python train.py --n_experts=8 --d_expert=224 --router_score="sigmoid" --balance_loss=0.000279 --init_std_router=0.0205 --vocab_size=17327 --norm="rmsnorm" --seq_len=512 --train_tokens=726200000
Below are experts of layer 5 (counted from 0) of a mixture-of-experts language model. Rows are named router (the router's row for the expert), gate (a neuron's input weights, with its number), up (a neuron's input weights, with its number) and show model dimensions 0-255. Each number is 200 + 30 x the weight over its row's rms, rounded and kept within 0 to 999.
Before each expert's rows: "gets" lists some tokens that make up at least twice as much of what it gets as of all text. This comes from a sample of Wikipedia text that the model never trained on. Tokens count by the router's weight.

# expert 6
gets: " ", " of", " to", " and", " in", " for"
router,241,184,225,254,236,196,162,171,190,224,209,213,229,220,219,160,218,206,228,228,181,244,211,149,152,197,194,228,231,165,229,241,198,190,190,178,166,209,240,262,187,258,199,212,271,207,223,239,153,222,143,187,195,180,200,209,187,258,187,221,202,208,201,133,180,213,154,233,190,180,187,141,193,206,208,277,229,224,221,176,225,257,160,195,234,218,192,148,198,231,138,201,141,185,234,208,208,194,185,221,205,177,211,221,225,165,200,160,117,187,208,205,162,179,244,192,222,193,190,237,213,163,218,210,201,214,196,175,221,192,206,266,213,205,205,209,176,223,147,211,218,195,183,215,171,199,163,228,135,226,205,183,185,216,179,175,159,218,229,229,185,221,237,197,275,176,229,236,206,215,202,181,183,250,184,227,182,181,173,136,170,216,176,174,196,196,232,182,206,199,81,242,130,184,157,178,228,169,169,219,180,165,190,169,201,164,178,181,194,192,168,232,191,213,178,193,267,183,211,188,185,222,180,208,168,177,187,196,195,224,252,162,239,242,170,194,178,230,158,212,238,202,204,250,238,202,201,168,221,192,174,214,178,189,235,205
gate5,188,238,249,208,243,206,252,197,164,212,236,198,193,226,160,206,230,233,186,164,184,240,253,154,163,224,197,217,204,253,180,204,224,171,228,222,237,219,176,217,211,256,189,207,201,193,173,230,197,181,230,179,192,171,195,215,227,151,183,248,233,202,241,153,212,142,181,170,179,192,226,216,220,206,206,215,187,209,233,202,211,201,182,170,190,252,168,185,193,143,205,267,139,180,215,183,237,214,204,260,207,237,278,148,173,190,166,166,173,223,179,186,160,170,244,189,170,180,217,195,203,219,199,206,172,231,213,162,178,209,206,178,199,170,173,245,225,259,154,221,224,140,180,201,235,238,118,230,217,170,176,251,196,189,163,213,224,199,228,174,237,216,260,167,228,190,177,191,200,213,237,245,205,234,221,183,176,186,188,252,223,209,163,164,187,204,244,191,207,160,204,159,190,185,173,119,227,145,221,206,171,205,219,225,149,217,194,257,165,180,193,229,184,232,190,248,244,190,178,199,220,266,211,253,172,210,190,193,177,181,196,163,206,225,200,201,196,199,246,139,225,258,230,175,180,198,210,152,176,204,232,145,165,207,204,185
up5,157,232,211,214,220,188,183,227,200,156,227,234,174,124,225,182,191,227,225,179,208,188,227,190,157,231,235,159,143,230,201,196,179,198,185,211,167,220,248,166,167,181,228,195,225,192,176,193,147,185,210,197,171,175,166,153,200,145,203,250,236,210,185,166,265,185,237,201,232,225,197,230,170,206,189,229,159,188,153,216,165,175,251,239,161,187,201,153,184,177,196,187,188,213,183,232,198,128,172,209,156,221,222,199,165,187,202,253,182,218,189,219,181,212,189,194,166,160,186,179,170,198,161,205,213,179,267,216,246,178,209,230,187,175,215,209,196,220,179,212,238,213,201,205,228,207,206,180,210,176,135,186,207,138,148,236,221,198,197,204,252,211,189,223,157,218,207,199,179,236,141,224,163,233,207,189,221,243,231,217,203,223,191,196,166,241,241,199,203,216,204,262,218,203,203,158,178,171,256,183,220,182,137,238,202,167,282,200,208,195,180,182,200,212,173,162,177,234,227,168,220,287,266,244,205,187,134,144,141,234,217,211,206,143,198,193,175,182,193,238,213,189,247,189,195,212,204,166,224,187,213,173,206,248,143,248

# expert 4
gets: " a", " the", "'s", " his", " an", " he"
router,184,163,201,221,219,189,143,182,183,209,154,217,162,232,190,184,192,254,107,218,213,166,236,130,192,170,182,212,202,168,226,191,205,182,188,192,239,185,211,227,202,233,180,155,225,187,206,219,222,174,172,198,153,194,246,171,178,205,273,227,218,183,184,217,211,207,185,246,161,233,230,170,220,198,183,231,219,222,198,207,190,162,237,169,223,187,199,186,244,184,195,184,204,201,216,196,198,260,198,129,197,206,223,146,152,152,244,256,171,180,189,216,221,145,181,167,242,137,206,221,248,200,171,188,217,197,143,205,172,246,199,225,187,145,185,234,168,158,193,234,247,175,139,208,153,190,209,250,165,186,241,186,162,215,176,202,282,244,183,227,215,209,158,157,146,196,260,199,185,188,173,163,137,212,147,223,272,154,213,224,203,211,255,188,210,197,171,199,195,179,231,209,176,205,178,169,233,209,220,159,210,158,212,190,185,170,201,227,204,169,191,182,193,161,237,183,186,201,170,198,180,194,222,172,153,231,179,185,203,187,226,252,211,265,178,226,197,240,239,211,236,210,212,160,171,210,190,242,202,202,204,219,218,166,223,174
gate4,214,201,213,258,182,183,231,183,237,150,194,210,157,187,177,226,176,251,170,237,211,223,232,192,187,261,205,264,216,212,250,186,179,151,247,144,182,194,191,204,221,249,255,231,135,235,161,141,194,226,215,183,234,176,243,237,209,212,246,160,193,156,218,221,197,207,194,168,194,212,229,162,156,176,205,204,191,216,188,178,210,196,162,200,191,194,203,158,179,180,188,221,174,180,170,208,209,183,232,234,203,158,158,220,237,221,283,189,214,190,225,237,184,227,261,134,179,191,187,207,197,192,188,209,239,226,195,170,221,184,170,225,171,228,189,165,206,187,181,193,226,213,211,213,211,218,186,176,161,233,259,129,234,178,222,143,188,174,226,208,182,184,183,139,230,195,144,178,216,174,201,253,199,196,168,192,192,164,200,264,222,208,224,234,176,188,181,162,145,165,132,205,216,244,203,185,193,144,239,225,222,170,160,156,263,214,198,175,223,214,209,199,280,206,170,188,208,184,198,231,241,241,172,194,189,156,174,222,220,254,219,145,185,198,179,188,224,224,174,213,223,219,178,167,146,247,209,193,197,199,204,166,160,194,188,235
up4,148,207,191,198,190,191,216,187,219,183,171,184,136,238,249,216,190,174,219,201,226,150,187,278,196,209,233,208,198,217,220,233,178,185,186,194,253,203,251,190,195,154,192,196,197,156,166,246,142,194,179,243,186,241,204,210,193,224,202,227,221,151,138,199,210,237,167,195,193,182,222,260,211,268,187,226,224,236,209,198,189,150,214,147,204,158,182,259,191,205,196,190,209,225,210,182,258,229,164,206,221,203,188,194,187,202,179,200,273,168,194,195,192,212,226,229,179,144,198,229,169,215,242,179,173,208,188,215,170,243,186,218,148,236,187,185,225,217,177,204,153,241,251,193,179,182,199,252,164,209,215,189,227,176,200,238,204,159,186,198,206,268,233,239,170,184,203,201,179,164,183,175,181,170,156,200,167,203,202,249,187,197,221,242,182,254,192,199,266,217,219,204,170,226,210,194,172,189,142,213,209,227,234,227,145,152,188,149,206,186,207,209,150,220,195,164,198,146,233,197,173,223,171,172,223,159,239,171,192,215,172,275,155,169,240,237,182,179,206,134,226,190,250,212,241,198,217,186,218,115,192,224,234,185,255,199

# expert 1
gets: ".", " the", "-", " |\n", "|", ".\n\n"
router,182,142,233,256,201,153,176,181,245,227,200,210,180,239,256,208,213,180,238,262,142,187,187,198,164,213,181,212,218,200,227,217,197,216,221,197,221,234,213,191,214,195,196,181,248,245,192,144,259,194,201,152,209,141,182,189,160,213,180,201,226,234,245,213,204,215,217,214,194,199,200,160,184,207,223,197,182,237,196,183,262,200,139,212,216,213,225,207,213,168,145,149,175,203,253,163,217,218,137,178,179,175,206,200,186,155,234,234,145,200,217,228,241,207,167,149,198,169,182,160,226,199,200,245,204,210,196,205,194,159,251,188,237,192,232,226,182,150,166,213,227,183,173,152,172,231,174,235,192,137,193,165,156,190,182,193,204,217,151,191,218,272,204,198,195,152,224,234,200,256,199,197,216,199,194,219,211,196,168,189,195,184,210,185,193,122,170,190,228,214,207,267,146,201,227,227,273,208,210,243,214,184,199,190,215,210,180,184,194,222,173,237,148,188,191,212,252,240,211,189,149,245,229,245,213,167,217,201,196,185,292,155,183,190,223,225,185,227,181,188,206,228,201,195,247,183,236,209,218,214,200,255,117,209,179,215
gate4,244,195,266,191,195,184,208,211,238,201,196,149,195,216,178,180,207,195,171,194,130,220,177,170,222,202,187,241,252,239,159,181,180,188,212,226,184,170,173,213,209,151,223,250,166,187,213,239,168,214,219,149,223,202,193,203,186,215,206,182,198,154,205,205,215,182,197,186,175,226,175,160,218,216,184,222,171,178,130,178,200,233,186,234,239,168,204,183,232,167,188,190,217,209,169,199,174,223,197,163,207,235,213,218,179,163,210,165,200,223,196,174,163,228,148,187,216,216,253,215,212,164,210,224,230,233,181,135,190,176,179,218,157,215,227,170,191,240,292,196,178,209,166,134,173,168,171,213,255,122,195,235,231,137,244,212,189,192,154,233,228,216,251,161,194,189,209,198,244,159,182,148,206,223,220,234,251,242,196,239,234,212,194,211,180,223,245,227,212,223,186,208,195,209,146,179,197,199,181,206,248,167,203,166,225,233,209,176,235,215,200,271,154,235,219,255,225,194,262,193,167,151,242,197,213,185,197,210,223,227,202,211,202,195,245,261,167,207,209,228,239,242,218,229,177,216,162,142,208,162,264,252,207,218,195,246
up4,225,210,164,217,201,172,253,174,218,196,238,199,199,245,204,207,234,218,237,217,225,198,213,185,217,199,185,224,254,167,184,198,252,195,171,219,211,136,185,278,140,175,186,229,154,183,137,175,184,204,199,181,265,178,243,241,219,183,184,139,225,207,224,165,190,222,187,229,178,223,238,234,174,193,183,167,165,164,196,182,200,170,216,239,230,106,230,180,177,169,230,139,187,266,177,169,186,217,139,173,215,164,218,174,222,227,148,221,168,229,195,202,195,221,223,211,142,164,230,203,226,222,137,228,226,257,240,178,142,213,242,183,187,217,201,201,244,193,207,222,215,144,201,199,207,211,236,222,248,200,163,200,207,166,184,215,245,166,242,222,233,192,208,199,228,174,178,203,166,186,211,219,249,169,217,212,182,231,174,187,158,210,244,191,221,235,228,223,184,204,223,208,227,163,195,182,217,164,205,254,194,161,219,185,170,198,214,188,205,243,177,228,230,177,194,158,194,164,145,223,180,139,234,213,164,187,267,209,171,209,232,234,224,225,217,230,235,155,213,223,157,140,198,212,214,232,202,192,192,145,177,219,240,184,177,227

# expert 3
gets: "1", "0", "2", "3", "4", "6"
router,168,219,218,200,198,156,225,201,163,237,239,235,216,232,184,219,201,187,195,238,171,156,222,168,168,170,135,144,174,190,212,209,247,202,195,208,240,191,193,218,186,200,155,157,199,242,211,229,203,203,199,202,172,213,187,204,178,200,230,247,199,154,198,197,196,174,185,184,153,196,232,171,208,175,202,151,241,235,202,191,197,249,169,249,175,184,185,201,223,183,197,189,165,146,177,175,238,232,178,215,194,196,151,179,189,167,200,234,161,195,183,162,190,181,213,158,233,128,157,228,203,203,220,252,194,212,189,217,230,166,238,189,204,207,153,177,164,187,201,203,241,269,144,226,186,226,189,251,186,224,208,149,209,196,163,178,222,205,191,195,223,142,198,207,136,236,219,253,183,172,197,159,219,237,152,239,215,151,177,167,152,201,191,152,226,192,206,252,244,201,190,157,224,177,185,228,229,204,172,208,208,161,220,160,205,216,240,177,202,232,192,281,192,159,200,203,266,199,236,176,221,254,169,219,193,234,162,239,209,257,224,197,279,239,197,228,174,233,186,115,243,148,183,216,213,219,184,203,222,157,224,232,211,149,213,206
gate5,174,212,236,242,188,224,224,193,193,153,212,229,171,204,195,205,270,206,232,166,164,190,182,237,176,194,195,154,154,160,241,266,206,151,243,216,218,253,162,178,182,199,205,127,239,199,169,177,206,168,193,213,176,192,193,153,173,167,157,183,212,274,281,214,185,225,196,226,241,153,223,190,236,232,190,206,243,217,230,147,174,224,188,202,263,189,181,216,165,242,138,250,196,259,182,165,204,236,157,219,186,199,164,187,190,230,234,198,227,238,227,211,201,162,222,200,195,157,231,156,206,188,219,216,145,197,207,226,181,195,227,223,218,179,223,229,247,262,163,158,201,210,173,250,185,198,244,180,229,170,178,207,215,187,177,191,215,169,255,182,198,133,220,176,180,201,192,182,269,209,188,194,253,226,163,190,227,150,200,202,214,193,199,204,185,160,240,187,209,227,220,201,195,162,174,191,192,189,221,134,212,199,190,177,172,217,159,252,221,205,158,181,198,217,203,294,251,204,220,183,213,227,209,184,181,243,153,178,234,179,182,209,230,188,184,220,168,252,189,221,198,209,207,241,205,179,209,186,221,193,248,198,169,212,253,222
up5,223,214,217,237,191,235,214,209,171,171,137,210,187,197,206,240,226,217,300,187,179,260,206,246,207,219,219,203,193,189,157,255,216,215,232,182,206,227,210,221,173,185,212,183,244,205,201,180,201,134,196,182,182,257,181,201,157,198,198,186,270,147,219,221,196,195,163,155,233,200,225,179,189,222,243,197,237,248,221,191,183,172,170,243,203,189,196,214,248,240,181,215,218,242,178,217,174,197,209,213,200,184,190,225,204,210,213,182,194,257,263,249,217,139,220,200,196,196,177,245,206,194,216,222,133,180,172,222,180,215,152,230,200,219,198,116,260,202,222,184,220,193,166,221,200,191,202,179,216,191,124,191,184,281,260,199,240,226,180,193,209,199,160,191,241,191,162,183,242,247,184,166,198,185,127,261,186,210,198,163,230,190,198,172,197,250,152,240,238,191,136,226,206,159,199,174,204,174,204,241,168,234,198,218,251,235,261,191,184,196,200,208,183,223,229,189,194,160,189,194,226,187,215,241,197,224,209,209,234,217,160,166,216,182,190,169,148,158,219,175,151,204,207,205,240,150,217,178,211,180,181,240,222,224,237,220